{
  "n_layer": 8,
  "d_model": 256,
  "n_experts": 128,
  "experts_per_token": 8,
  "d_expert": 128,
  "d_shared_expert": 0,
  "activation": "tanh_gelu",
  "moe_layers": [0, 2, 4, 6],
  "router_score": "softmax",
  "normalize_top_k": false,
  "routed_scale": 4.0,
  "balance_loss": 0.00289,
  "balance_bias": true,
  "router_noise": 0.3,
  "init_std_router": 0.0116,
  "lr_router": 0.00105,
  "vocab_size": 8192,
  "norm": "rmsnorm",
  "norm_eps": 1e-05,
  "tie_embeddings": false,
  "optimizer": "adamw",
  "lr": 0.00118,
  "beta1": 0.95,
  "beta2": 0.95,
  "grad_clip": 1.0,
  "batch_tokens": [131072, 262144],
  "seq_len": 256,
  "train_tokens": 978500000,
  "steps": 6122,
  "dataset": "wikipedia_en"
}
Below are experts of layer 4 (counted from 0) of a mixture-of-experts language model. Rows are named router (the router's row for the expert), up (a neuron's input weights, with its number) and show model dimensions 0-255. Each number is 500 + 40 x the weight over its row's rms, rounded and kept within 0 to 999. Numbers have three digits each.
After each expert's rows: a language model's description of what the expert responds to. This comes from a sample of Wikipedia text that the model never trained on.

# expert 24
router:462486523469512550519505505469525528495499515475490505518541450464545458525454484473519546488508521460467477528554558501553585525445466446538505461493455539474470477462482543506473512528531509487537488457581506472567474493470569547464509464469491553491509505552513538509539562464535591482558549587445460441508446511520518607512451495530553455461520502543505552477585540572522421550473546508505479488497554480544554554509465445443501473579575552499459477523540512545477544511423497539505448499552454471500492443525494480447579536457578490487464526520475562565445457534540507565458482472487524481504463491528532439513500499495431534544541496493554526492555535466595427504503495501462604476511539463555536534518568502481519546469455473483499442455464477571462401501563479
up3:477509502520399533487551518486457494505533571487474523494515424459579551493582501592489513514492519510450551547458505466459499476413529493482562553514465550524482454511515483460542432488503471477462500545553427620513546525538522476512465507533515560575512482397506524459451554521487460560475530421509460503518521456467567439515524490456425473479469403493521453543428478534525555469476515543493511522557480549466486510436511495477515506473499462426540513469475505433509462472485456571508453457488479515506475502476450459491466427524473500479522506509554470489543456484506557490538537499554531576538448533448511475520484443572394488489520501530548503461480438545423521515491509487559530550398504500482507472486447539497496538534508471517535524506606426480518463490532535
It responds to: Foreign name syllables

# expert 10
router:496481539475534479500561471484461573526483507539486465500557481493488492495515462457489521486526476443524491442488543530575528475460454460512487536535455529540458512442459539427430481538494537488483494608536481465510423524470528517510427487534450543484547470535549453501522522507575485516553508502492503492564460564539595521449444520555517497453511449493470560576578523606564415540516484544501484507462474530527590519489426453439552455467473524536489413470478511499526521534536451453523505507481492437518523474502442472486545554495540503584485564515514487505532485599475459512546505596460520495471564507503442474550497413550487467516524471478509514426482411502538487459522444500442539529569455467526542507454492549492429549491516519544484473476519453435470453474530506
up2:467591495514469521504430571501498466507472439567519512543469527435430528464414484484547543484546574543478459455500508555448498484473511503510465489485474556476479471457543455522527491499512604490556498486504480505404469546548458548518469521427440540518490511523462567496526541503449428531521525528522525447453473521521509555424459473488503479564497461530499470535485490498509489531520528480519503480557471479433497505538525496487425504540448482530460506568502523492441536519382493541433473537439558490506578459521528418468538537485491570351515572452504594528465493543498542579434494461507471462508510488438443505435551507465468500503501518541532501489454522539594510498530494465501497554555513540468486556542507550527510561471498511478542478531486528454559501539482540
It responds to: Place and surname endings

# expert 34
router:509552468484500506469512516498496432519527485504463556535449564501488505521485536458426448499496448540496494567526494445462436516495463415483509492515521430502465545478513478530475564477504489431523509450462525497526544505513524493542584513439508519479546533525468556514518526511413461468433434498530439510523479510443479496532432455482500499546456497473548557426407525475488507473445508524559512455503538507533449519413499511546447573520448560504550465489411504382543473499566512519536588531457475563433458487486433554601546434500452560574499491578517550535436460482482501499513568532496503507507457528511524546544511485501449460450494427530488453503468487464474531508490486434500536538500571515549518470511529504469470489481524583497431553485520469433560508554453507
up1:533579536548505443544519530439545491487534460485511475528469550468516494400538440484467486525531519515483548498511466556604509473497466509597548473493516588487556520482493514446413470474533512471464489499533543472552542525450481515483463540477460581495463440526534502515567456494493492505471435502495455526441559538524541568493486513509551520467489461476467519473525539465557565474575529488461479505491525515469500492440485566451452545553478456480439427418617480533526506491513538426539489535486616485529567535473531514562453508454478483479536493511553521488516474485523495446447520477523457545528566402500542538448537580505490460478461540534431500476495467441438529580498513495483400511554507500466488472462485521487472555492513461447489527469491468455524549438517521
It responds to: Ordinals, numbers, dashes

# expert 17
router:535501514545509520513489483548475525484474532509550479461564560483509451545439526516536482512522521591476488498571477557489554523534540465543496551481496576513410458521544480487515543492510506469518558482534509504437479548489408524468472501541491481527508466526510559506502543519514547498438523597462490412553501517457507652490492494523499512508476529490488416542524519520552412422564453443462535451529524502537495560521495469474482512498461514472460488543518507484499485495563445477489500457477499456437586455573510398487459523506539507429486573493457530528472512516544532485425480489556537406461466531465428520571513560548428513548530492525483523469507513516547456545507497553490578423451531487493505530489478549510524456433552473579514436519457500532558465472494535
up0:486518544450470541489514527517546468536522514447486519461475533568531567484448476555511465511522506465498543548475462492476427439490430498535556506486470462500491547528450446504467441501495396501459502502535508556492427524482525467533395591546549500521532533506447469506553484535565486431494431454459482502528517483446474437521521544499488505508544486536477468503467545510542512443541514527424483475483518478458482449480527517448498510504451529491515524505430395501472546488431564515527497647463468522503511530502515516505523541469491513474432535497519506477473494456458500544472475580470540486506489517505480504478473476486537470482515454536478538570577417588530546525488534504484459427468425546537579478455504536512520500475474495458474456555587496491422489422569626
It responds to: Technical word fragments

# expert 11
router:466525487508527436541509470421511550540438505511538508529554549516495556448491464518489575539494480532511495525468554532570537429438514493490464502474472524560539415459463473457489490525488485440569458560491444513581474501488549512540548439476478463478552506482454535440483502552521495518512528447486525514568498526564522570441461491519504553451548494498430577500544455513570496551465491534500540589422476527518522508533459460428477474527516501551485444456545557505480546448545475457485434569520547512502483454440513538469558512495483511504508518458476491471533474613559478531478443457393546441550514484527447443533528444534485524544485452451484468490518434462510530456504467477500515482511453472488541504470497505454508531475462583504467468496510462560417453481595422
up5:527507465546459460439534510500527580509620453433523471450477476499473540529476449524572484534480464506465524515492517560476510531527448452519506416525536496485481472502564528486489509442482497489518478569486471508487532515450501494511549481497547533507494473521499485512505462497505513508531491515557495530475491495402524499535492427472498509600512494455549477569466460495440569589540517534496440494491455481511548510533546477566497490564509505511532502516506496507530558427479484418473520522509460426484511485490449398423500495538628530451523585551470442479537552519463558486582532524489551406401482523501555532470569478467438484461434472521481465468507468519443478588519520499474526466478454514527447492440450562561522472500497520499453528479472527571524527537467406
It responds to: Name word-piece middles